Experts of a small language model.
Size: 12 layers, width 256, vocabulary 2048, 160M parameters.
Training: a variant of Muon for the experts, 2043M tokens, 7794 steps.
Below are experts of layer 9 (counted from 0) of a mixture-of-experts language model. Rows are named gate (a neuron's input weights, with its number), up (a neuron's input weights, with its number) and show model dimensions 0-127. Each number is 128 + 24 x the weight over its row's rms, rounded and kept within 0 to 255. Numbers have three digits each.
Before each expert's rows: "comes after" lists some tokens at least twice as common just before its tokens as in all text. This comes from a sample of Wikipedia text that the model never trained on. Tokens count by the router's weight.

# expert 7
comes after: " of", " in", " to", " as", " at", " on"
gate1:146101133109117135079121142122130131153143142101104161104118079174138138130097160130124123128139115093134132102166123143165128135108125124116084117105153081107127140163130115143139098126159145102110109144116147094061160099097175187124131109108165151148114106094124157120138155137167160141130109155078109110102143127146151142144117152121133142162160149145132096101118108139138151105126
up1:140147185100164168127068148125136142160112118167102121135098125113177190133152143141098136127112133137161121143125104149169173108102148154123156090103162110115157131139147145135141150108092125146122123089127082140127112100154126128093109168129129153151101125153150155124115138138156104122185131124100160133126110090145151113078098099170154116133131128111169108107107108154126150159147
gate2:139119127115126137174124146145152112149111147146162143127157157141093161106131109152155121130138109143120082136113148110110152113152104124132146151173131108117167133177159127158105135143117147137113094150143111124174111148125080160165099121160114111126114140123141136145166158140123124093181161154106126134142142166116118122136084139110153140109170099153135063144121141131076107179130
up2:133101123120125161107104150152133153132138156104147124133122141168165126160157160120107165158115095114114128147156103137144147144146151071138074128120161101127154121126129097115102104160104146135146132147137177150100114103095160119094151120107162150110139118120159120139137133131160146145146147102184127138125151117138123119117102125136121129142074116095161095113091147147124090099132

# expert 23
comes after: " |", " of", " the", ",", "-", ":"
gate1:127110092142098126128116141147115146141118144176134106110132160135101109119100109152107083096079114123118119127148152194073104143072103076142144139137049082124111145145127129120135113104151108141137158139123110171145156107152143110102187134150092123097134139150105105140139130149127124164116129134140143099123152128139124090152117142146104166113104121128116151154124118121143077099174
up1:109164111066131090143121134092123140124108112147110121117111102151097164129185153144126117181141151153124133142132154119115113136117116154136149159169159166163148124139164123067122150132124123089126118122118163117129100102106077128135115105138133156134113095121143105126124116133116122114150136159149142095127145092126105111108101139133157174127115081146103155146142129073107157081094
gate2:146116137145137171108103107085116162085149131096112153109159105120202117158137085147156158127138118155115128139169113138154105142100121203071126100163157118157143057150120123166090104135113139099134082128115097137134165135135144099109132146112150139158139135079130180087132155107129125097141121122104134147167147121143092122111108119120166136117147121125146128133162123127105176130172
up2:140178129145137131145160098136106113127066156115166119152156083094096152105137131079080119129117104115131164139165155154139144089132124099144122157096113139078152152049111157107133134124150139144146167124134110092148069156105159129181129105079121136108140117138120094116129122144117122157142109107124132104114126159117170145197146147152126148143174137155115154107120133109110127103141

# expert 35
comes after: " the", " a", " and", "==", " of", "'s"
gate1:145146152142157154143139114141143152121120154126135135111125147116153109120115102130076101144154148131087126106091151119128189108089130121109109143066121111156115136094155132120106108178110119118140119137124117098115118136101172113145131100103139094138126141146163094125110115139116129099115116077156156183156106102184130129136110127156141097138084124155121142154118151127147135108118
up1:158109134115185115099094108171173138109118147162156146097121103125110124126127132111142146143146134177105113117104113149135159122114132085102097132121132096194078134124141149139118124173096160090151117116133141132093105103167138114146099119120156126107149146105114102082134116131117118100141168087122168165175135123152123110127117173123106088175092122155091155127130145099129098118171
gate2:138124129146112132115106154099132103147136134073078117129117138149149109079111101144098153111122149094136123125109149092135135105124136112126094129156164110156122124169113140092133146136131164098117152135116134129155130118139173104112152145097126090102170112086128140148113104155146133130148139151116135131171079119155107130163101104104111157098138093138138119131117179125168104130138
up2:149128142104140084103119116131115118135083075133139123099097110116116126174156103123126135131145129118143122111130152114125130129100129107157111141160150138112153110085117106140055055122111145121101059130161145169127123144142113099155104128120121105102160113153164117121117116099157132105118117160100160099132110102134126120092131103125107155135107187102124086116085132172117165099163

# expert 4
comes after: " K", " S", " B", " T", " G", " H"
gate1:104117131108124088092134189136141121164119120135085117112126147124093124106137114175111095085113144151136123143114118111092166091121166110132144116135141150082131132182165131147145112171141143089152136091111155084130137141132095165108114148128127140155147096104146098166123117136137130151151122123102110078120174096134163144150148144146134094181074121107136128147173133135124155149103
up1:131129121096139126146143150154108120127133138092107074100096112103105075152102138155124139118116098124094158120169151137144125165149125129134160141127128148089122139090141140107153134125128167150185123113144145128125097124109152115134109100135138080121048112145141132132113085141125156115109153105140077131166109126128141091152167181097126153149140140111107138173103116128136114115121
gate2:103112080128139153122121098107145165167130106150111155126177118099114094096125147121098124167133137090146087162133138141161111147120075114121118137111111086142134151117126128162144137122059152129109164110128140129139177133136106136147148120128152117140148122118147171100155127126108113099132118173125133131130118122092139120104137156123149097062106127116110125156175121123122174150113
up2:120132134101108132122128133159135123183087124102150105123117123127122101122122160080162131170127101114123100152127131145104113113105115133089114121105114140146146160099115105133090127103104123154143107161111111140144090141111123152128168161138105108151141116079178129138137178121120132110141148119135160149107145143105156172121098153130157169144140096128103155138143090124154103077163

# expert 2
comes after: " |", " the", "-", " and", " \"", "=="
gate1:135132119097138156103121124124135129119116103125157105134102133149138132132084127137113152124096117131136159108113106105086107144128093138121172132157133166142158077187125100114183168126140155144108086092109139122133135121147077128133135106147082134160187148162109132129117119147111174098140149124129127141117115148131107129134126147090084136106091114153090176131136144102130088153130
up1:124107107128107153087129126125110119112148101170113128144153120131139121173119146119131115154138132149125113127116162122131128124089123095185116128140102118131121136115114140113123103135131150096157121152094142133112099122132114142085119152129112114071115106155128114102089144071132141115084124184158141098099141142178157122164098135163127110117154149127111110178110123134160114122135
gate2:115089124120102177140089116114112159112125105104130118131107121112130136105128139113129139137112120106125187193146083136189143107135086123124115126157149122112124146118127112137108177100091098146154129143105125124110114096143140155158130151133109178146110122156130148112168117122135116169154113164104098119134156152096098149127132066113149154112111131121125149116131147115147133121123
up2:124139111106124168135110152060150146115137146132087150115107133118111108119110123166136141160160083122080105158161129112145148137124143150114079062174117141132150135119092123150147127115140109140107104141142101165166126136135155105097139094143135130185112145143125098145141115113101139129129093168127159174158127112087108132116182121132155118152115115083113130148137119070108140132087

# expert 0
comes after: " |", "A", " A", "E", "I", " U"
gate1:077114173149123125140123133149141172101153153136146112138116073112113159123161139160128116130135093097133131135117153123106157131077111128134123109135157115105129138149136157131143129157150129144139137093152162147111116081060141148128128122154112156105193091103157117118104140111113148117134094153101143175135120115133167092132110137106144134093126153147146125088127151140125108105096
up1:149177121126134131118158156110082166121105162115117152108118203149165109140169116137100145132143112137133091128121118157132124118124130111154137118116117150069109147131113136142149168097150148114101149119127151134122122115115127134133175154153138153146170133128143146163130129142122126130127167118101089146120111157106133130126162121131137143114113143139130117147095157092178099133154
gate2:109124165149121131096093108134152146119091110153118103145132113125133139113095147148137136094145142130119076089134133140153125128112121089152095110093150138143131124144133143139081158141158123121112085166151131204132130105130130147112146148140123125121154117164127112180140157133127077145107167124124111147199107142132099113106105147118106138153158154153111107104131156143140139100098
up2:142112086127153143118155111119153118115103134139162142142158148129109130161141145111159131138131100119160127110114091096119070095156135102118103118117157135104101139097171118125133076094168125116165140108088085161139101126143124113190126107115136115118144116125104139110114129106105116132103128153135170136131138140154153142145152143152154134127143120151124157153106110099117099098084

# expert 36
comes after: " m", " f", " p", " s", " ex", " c"
gate1:117092126118109160128150088117142161153142111131116108111125102138153159150103089165128144169138130155144125123116141105150110137113137167122133144127149132136129125123119114109121090108143115076127086116150118125153127102151095138070137131138099117115176155122180137132128134124138124124137129117124187132152086098122078123157144170153144141148139069150104140129116150175122133085137
up1:141120141190138114181124107133098083086139150140119122168141130132122147124088143132153125105122139148126148146118114120115119099136140135141105126120110136161093086126102146124140119160120170146157163179121156128122115144145135160094095116137131119116149101155125120101111138113145124110153142137112096066147165108124171148131114186152116114127121110122164093141132104148117087099100
gate2:160116066113088138126111167132150112129118096147154149143079132151103111147127129174126138113145110167149117118138132106121142188142092144130133127120156143149124086173112096130112088132160128182170119114128159123117104128127104144115101166154158133131138127184138134170122155166111160133113126123174110127126141128157151144120132144098098103167135166122139093124146150137167172142141
up2:141143126143151125128128170093103117164171120106117152170107148155150098195123073130097159126122094145123099104119153091135089155111090143109126119130128130085119132099111080070103096114122134100083112156095169142132124099138150146130137124113168146142135154114187142156085137135139101147133148111090099117145152167168130118147131161048161097122108119113087091113139113139114162130112

# expert 38
comes after: " V", " v", " P", " N", " R", " p"
gate7:095106120155140106136099143121140130173136125152103102104104127146114141101135172120137112138105087118104070141103133128097169101121150126123166155086128141133134153151144131164112163090171144118126116138116145097146147088159138171101144106081177116133146129140142113147163130112115110114103120160142125076182106156112118104090112117139091090083123136121112133131156142110161117148113
up7:126090111119119097127089134088091129082106131146125132111125120126067081114122116133078148104119150126147112092128126128160134120089173119132150134108135120125139125187111177115105071107099110107156104118103121121145130137165124125165154103163135099102116169083128082121144140103148091101132137115130146084165143143079111163086142084130139116127137138102147137193135102147154115129126
gate8:152081144146161122135107112120109133107114134175112148075128163128084130123127156094133128139133106098126145167126175152131147107155086162094109128138164134127106108137157119118110130151136145121124119105105145138140149164130155102136113151117084143109147144131133127136130107132058104146110145125131128147161136145099104140094140115114151118095111118132111114116138144117107104152173
up8:151104105147154173140152097133151139132180152124121137139111141111102165116126137121154131112161120098111133158113096181187117093085108123125152112113152130144105080108143131107165096125150113149095096127120129103120163155123097122130151134141115157133145119055125117133114131079086115142119139140144094132132130112136111170141129112139143136099117105147176112073112133106092142139166

# expert 21
comes after: " |", "|", ",", " in", " the", "In"
gate0:124113110106149112118155109141116107140127107161134145152126064130142129160127151148110184109149139098117137152153145134097183173127130143167136121158142105141133153119157179156164128137111175122115109182177098116122116131121092117142125137138178154122103117133127112099168132144129102170133115134139140134121195126137135106119117126125147115161155152103111147103104114123170113128109
up0:095106107097143127097094186116132116149135128120167181139126148169146111124116134138120127134128128112172139089152159144110114145129151108162133172133130114106117132138125151129103080111111147152130125128141157108122155106122123101096153110097125128105145112108122119125131126148119165140131114122100145111176176104120138169110132160132118096159081084150110151136123164110122125093136
gate1:150156143143103145169109116150107082088134112115131131117114126137138179152110095115079127129120077073092117121171116117118113155142125159119134174124083141145130151173118156119123170116140128164145124088087118156122090132110105089122120092105138132134161111119134114088107121116107139141093142103116152139141162170118156150130087142152122131147128113088157104139149120167124127120100
up1:111135164134114137149162115152102091138102085098141160079134102120142093138144124141146178144091126126130102151132123135133149145136132178139148112123108089106097080122166108139155081110156130162123193143108102123119129147160170148125121122129171148124177118160120120129131118139111143149095135134126129139122107114146124139150127123138219128148143159087127108103104120133178103088084

# expert 29
comes after: ".", ",", " where", " that", " The", " when"
gate1:131106104095082121136107127127164134145119121123103199136131131127119115126173148095106108137083150115116093121114100103118160138166107082107149128135131153141108146136125109112136137145117145131165135129116112106189154172089151129126139127126098110127130104126143173154120133099152087145151111171129120093116110087170121135133136086117156158134129062144163134113133110142129115126118
up1:101176149121181083115120196159121113127143141138126153140155087136131131162086127149141083101093139140114173140133185202122139129152135166102114092136112112130095148125096166111116147125121175137146164118103131144119102111156177145123135130146151124138140138111121133182145102141117106080102142088117120138137100150122148155129110088124112101104120116160153113113116169129096137108170
gate2:097092144119134156130105112119128131152151074121117130193121073101113149121113126120082160144124157168148139129153122147118184156169166086125150088120155148126155082122126135128146135130146117117111133148117161182142131146123085132134101099095092139149121128142105128134123138145152125136121131129123129156163095147100131096156143120140128132109144125164128141145108129145107109128115
up2:169108135090122116135127068130123148122096070098138117110116131164104119114165134125146146130132148117125121177118162157135129111122130135099101150098102167105158158089112137113125149126117136153127134145152152148135127150108145070153156149170143140121124150118163175097114130113104167123113118116143122116095148113101114088163137130166042100101129111104164106118128089145105100109087

# expert 25
comes after: "\n", " |\n", ")\n", ".\n\n", " |\n\n", "\n\n"
gate1:137102166131116127126159141078117152131134155137135139130146133137154104148146142181138114089144172124138127126119137113140130136136124111137121101126113107165154102121109127175148125162168109187109139161116159108121146156107103104137120109115131096176100128189106120120112127126143132109103137112158128109099121092157113106156127184165133128146141122106165135184149073120131174087126
up1:140074155153148152126159115109165157154157148134099130166142134127159098113136164155110134127103105134131157113129126103147145117081139124115098098091143136127118077121139160080134099110147152126089124148070171132123115188104157155121120137112136160144127085120168106115098133179113157116126123108136122130151100137132095149162127122127115127142123144127150100122141174086101091161127
gate2:133123090122146137107141099142140117127118110094145135080130169164101092117160115131091145135103114083133105169119202130084112170102122087162078095080097128065126144133159154111126151134103145127147146147143158089147127142108176169114147105103131126140129154081120107137174104154135142091129116121135113108144107110149122147139150123132134120146111134092142154098156143151113115122185
up2:111126140118146118131104154131137146148139119129136152110159137115088126147117151102146114104136126095150141151108107123129129112105108143096131140120129098132136091191103141112116130162169101114111165111125110125110147128100104102124127161130153125123170118112112088116140153118130115139157115141071105097107063132147121078136169141133163137115166133113185135133099118129137113146128

# expert 13
comes after: ".", " the", ".\n\n", "ed", " and", " was"
gate0:127157160135075086115122145100113160096142108128114108142132129144127140132112106097117115119092162147129127115126131150151146119118151120178113106130141106132145095110167104138101161088093127118124133127169094063165109147115079106145111157139119125119096155135155140170148089116151136097164095123169171158088113119117131150127130143100101141123092117120159119151142148097166117090138
up0:118150136118083162102136134133145152178126140133140126175149101128136127118125110147174107134135102165118139104162178114138122118137156120140158105115149124124158131119145143171158105098141127125117175162115132111102166144111090132111110153083116145120100118117150155134178056177137147110146102084137072113129151164147124145154175142141104129130132127126076103152146104118128120135112
gate1:176132109101134146167100148126115095136139096146120135180156138157122124138142080127132101118136135128168115166159125081125106097120139087178127126142179132086160081116113099106145148117128124139174154138098089132137115130111150106134148113148103125122145145118146151113113147117112152134125119123095076167110161159154153161126085135142150102085175139141126125133117161119129092113128
up1:136138136159086167199110122114100068103112139134110147121136146130128131110141134196120105086135118140132127128153080095148157131149101091140106125136100174070146119133115136140126163147136144120156147083134155137164145095106118098148108099110125137116115121149154137152090151138124146165107103142103158156131149125181145103122146122137135089092130131132130086164093148084111120123110

# expert 3
comes after: "0", ")", "1", "2", "3", "%"
gate1:153141104111186093133127122103122126196158097135078119138141111114169128171123146088138141122117092135090140181156182094151095097167179134127103149126110073152175143131167139143154105072150100133131146142115126153177126143175121121107109123124121141112153129124112141153117155147127105128101163163101166151112122164142126147135121127138159095117146164118108138155146150105115129126140
up1:127112178126087172142147136113138166130148140091130124100132142145124149121141133156111154124106135142124119087098118072109125129135120091151116130153177157131132185129121104128095114161130173071123113090124118093117168163110131109123119116137113148148157100174111176165129169132133135111146133101130086114127108093130116101170125124144129176170130119133149121118135133111129111134075
gate2:101140119145119141085149152143148147125165145120100134188167109164105155162112100156145131135119134131145144113096100131122175158139117107117120046127169123139149132131115117130111128115146112173102120130148087150099108088130110105147146119093091133112147160106146111123163130112134144107089125107119106102111136138123133172158094097118172179110142128116164124130097112136130185080138
up2:113137109110137111117084169090147121116115138153127142137114175145116127114178090160145108114146133122120104122106122135128123160132099112120163111149162152128140122155112113136148118113146116113134102124114121090147163114119122090147147154106117121085108131147115139133150096115172175136102077158125118094137119109143104095122115104127166151127127107174093143085089126127093149118112

# expert 11
comes after: " ", ".", ",", "00", "′", "10"
gate1:138114121170139156103100160145178145101193117134145134134104157125149123138125106151150130123094106158083117169184127160115132086115115129125121158127142133126133123129079088155159158109102142110159145120119102151125124120109117100099143095165139161155164102079127157143098125131138136104148122144103135137122123133125100165127134116171136160117125133106094141130152100120106150132127
up1:129135153167116124166119127135169150111165127114138127108098106134158170107164129105137104174125145109110172137147138121158095134137119085124137186116123071139117185133151175111112111128110158129148100124127104117106104106110083102122132069163145140090137137080106151145124168097140116141118096114145091124103126078093148102090167151155179125148127089133080127132153131152172124138144
gate2:124128135127126145125120120125144097119147125127085101134118102153144130133130173111103122106150105143133078140110125144125125130115129162161125145085119088137134112116151120117144141151172109129113136173153156100155135094119137098148140121159119111145104129136098134105170148125111126127171083150123128097125129128130108128118129138112157163153114098140157147148111131117100119109120
up2:123139145101117124170187111086120105134144129126137115153132117117176104136143109114107144127129141111142100105142124128144118152193125158125110164124106101084096085128088118121160133099100085129122080103113122109156126109170110087204136143143163143118129135136093099096090135156120139098176096109132088124198129146139114134113117118101121150094141147175105138142153138136111098124104

# expert 28
comes after: " the", "-", " and", " of", " a", "A"
gate0:135074136108151126104101133113118121116159136106147110153146111144098134091154114112190120124170123153114165149137137115154147151122131148126099065122150101140145151143111176135146138158094131152135096136135127120141136115131140135122130153144125172101120159104142153133153102098163123120140148101130123116147162139122084113128136093131146152141149096163159135162118104132126143159124
up0:132151129158123114144104130151088113129067103116116049134150152083140121129127150137114102153093105136097136109081132161118145130128148173079100165102141135152084090110109106116138160085121144114086151099142135109122105126112112116139173146136104137147157133126138143121124125158113114110145129137100084149139161148127128106120134152103135118092120172150142154114132127128139162109138
gate1:137146143095105172097139135123075143150169107120139145123165113115159097128103136147153118133173130124138111103128123143147095116106116202148126106153131148091129127107152129144133125148152153125131185111135177131096103145100155146116109096144103119092169146153173185124156155138079109159120141146122150145120129122117100125121122165128119160123123163156138101110176099124126164142146
up1:130133143114132133170140163105139134148133112184119125152151138138120134117132160127114093157103137120097123132119119128133106127103150213122097129140103146142113127108120145171117158158106147144118112134124154132112148118097118133078164081125078116084126165129121100087176152112123116103106100125119140135122150156140143141116183119178123171100129187147143122169145101124123134123162

# expert 41
comes after: " W", " L", " w", " F", " B", " R"
gate7:140118155152105119075109092134097135133119135157125105136168130086142166128180139126167101126128155158105125142117113125146119153135120088186169178123135105129124155105149121069129120134158134142104196158103166114111137102115108124151165183166141110161109136079146142124108156139145115154120176134118132117148166148079163133120130168151104079168106122139118126109139117125153155176132
up7:190111109093082151114149137115162175140105143126105133088122107094131138153135102155174132117111112118094142117102081140114077095153132122116117113121113092148123158086102117152121125145110127124099155103114108162125148139138142132158153149103141168098096143124144149141146119143164116145144134115146116086146114120149148165132095182070152091136123091144178134116124114099143141132155
gate8:118114133144186153170124102192153088163129128140120125124128086136158149123119133103121112138146091109115145116169160121158135095115155130121087136169156093129130126119101124146114101090132135153107136175114121168179124112098062132094141147053116084141072123164128127177180122146129130144163130097136165136123123132106071144115129129138132128135143096149148155113167134116092091102130
up8:153135113105139138180119104133145120142150132138114111149088106165141157108150138138089101113148133083128093103130146164083161138139146180139093140141141133142160124134123128139132068070104132127144096185132141104142141144130111123132090122128174088158161125134137113157129151127160166110154084124095129148085076109120140132099124158141137126151134143147118123095089164113120133095090

# expert 10
comes after: " the", " a", " and", " to", " was", " inc"
gate6:131121134124119130126105119127140128137143104150152106098123128170099129149159101094155153145148117178166120136130156136165073112098150172156155169143125130151098139157146141145100148078170158128118126141125148106171134112133162162113099160087124092118143168121134110137143152118122123119106128131117126144129119060124159095159131121140113119157111067170080118104132124130127107138142
up6:156153163119146167090169115100123099114144118136109146156133158138111096117139133129138148106109113111120113111142133125118143086138121155121133123125121121084154100150113063141090157110168105145135175144115194081135168113143120117105130137153130164148122110107139118133152113146116143101108133132116125124110151140110138124101156117117128109126123112126138136178149136090141115107135
gate7:142129150155123113177166138128087132147156128155087131146128123103122143109123161100147102130136107094124162144106114171136171131133130134138098110152130144160133178093146116169100103155134107098081096157132167095118168131116135132108141162109138125111122116169093159140112175132100138136119083130094106122126052138123146142146121174144119127145139135106170126131117115145136129135116
up7:152113131128133115095142149151107102155135106112105119115100145149142148174130128096149115141145115098107147153173130119127115118101133067129132116123095114119154152146097130171159148110116123122083161132125156133122090113086118167147130130108114078145055103163115133103138117174170142139141171138146137158106119106116123154137107101134145142152131154162149132156116113129163142125143

# expert 37
comes after: ",", "ed", "s", " includ", " due", ")"
gate1:098131136132087125116128156104149110116130123091147092144149099083124111117122135100187096133085133167137176111135179085131111142097127136143129133096138157121108091128106161089136117172139159128097143139151127135089102113118100169140129143173102139139167145168162127143137082123128144111132139099113098153121097112162134144138185143085121113184133132112100118196109163151130129141157
up1:093077143097077156093106112177113130118168122097115151123094147131122143124129122110152178146101136117175123140134151138156113150138131057140176086078135127156135093164114120119111112089139090146091142174148107116133122124160126102154130113159141092154129121101129190162129109116135148140167174120112135138119145151119095133116126117085110135135111148138144122139091155148122099099142
gate2:175116121166154109175122113140160116150114127126127118078125118137114111167146152096134181167112151127085157166170092137132131109142152147114121151101133103149128163120147133122152106094122094172127087094143118108189112163142141163115135176130135133101130112111137140116071121106116114166166116076126091112130130146119101120158097166125123151140070099132109092105155151124099133109129
up2:154131122166099127124125134123151133115117151135112124153157116129117129107101164083125144122165134154131099131164088100121121140118135157131145185125137150159134125147092140152101158135090199157114105163099108132150155131104120139089099154150109135159140123147111105130107124142159130146117132093113150136135102112130125111155120176094134165154088096130101143106156163145141130125138

# expert 8
comes after: ",", "20", "19", "ed", " wh", " However"
gate1:097105116092136119120137105132108131097141146143148092138125081153067125153127134099144160118144155102140130140133142105120140123096132098116142086133112154113125112157087148101168104139108096148130120161124099124122094121111118132080152122133136158136162163096077137137144148139147125124137142124132157083157110167124152127155105129131153142138102100150138117130157179140113104123144
up1:086120125097143134136150142125142113143113184167100133113134127131099117146098105139178081129148129111107123119062091118125122134136175111129134146101113174136121086140131103110071141176159128111090129077107087111087142113122169152109139145136100170132163109143160087133118122121118104116108149110146124111151084115145148147124172151134114123131130175110103121151136153161108119119109
gate2:106165167145174127103139086123123095123103169096137168133099148110117178126151118107113151096155114164086120160081101139118100141152129139195151134133116084159157124146119136192148139164122166141087135102137117163119126131154119131103134132099138157144139104121099074088159151150145153129145144117126102128133117106099119155156136111137103137143156113104181144138141141143179147156145
up2:135110084094126160137120110133133151132128100103168142130171157107112122104106112132096152095087161147123163150110153088113148088175083133132161156133126093113146153120176156138144106108128087139130140109100149087117114152131123111147100136140129159120116178133121158095111151145132141130171128163132118118123138129124149120143101103137155137143138116154113117114112127165071126134123

# expert 17
comes after: " t", " T", " p", " sc", " c", " ch"
gate1:154103140123101101093117116095172158172120141153150129119136145139117138111083093167105165109127123120136106171131163106097119138128118141130135096132161149122135118150151130142153069130118120114132113107122127141129110117150124121162131116178160136156107139162133116144137111093100169131085151178137161145085069129152112131076150088107152101154101115110116153127151166115128135127089
up1:116141157163116131139127101117144161144153131125133114135135146129145148136136159144111158125106177100119167098127095126105140109100163138156088133131101083135137125098094135135128125063147055150087099165123087081132126100168160157158123133113178133113139196095131161083129106140131121111086175149139146106119174088117148124121168127135120135150132119146120109122096123103141115165115
gate2:159113114091106132155107139125151160137110142088132128124125099141123121141165133104121147082142148092095114168137086131080127143140089132133147158073097146117133113143166140128150149138108116130110141123113088104136136115157171110107169190159162130101131164114153114159133111144130134150083107127145146132115142132126103133182094121091129166128180100125089125082148133124155146110110
up2:140102144151114083106128144096117112124128113129122144132105147154136131135118110136140119123155144152085106113071104106103166173163089138104133130097119144104118118117135118135187148123112121124117118144177151094153121150148161165155115117138116094107125149128094118119111135111156157128148123119142114117124156098133070091133118114133160159121124064114083125112165154136151110124099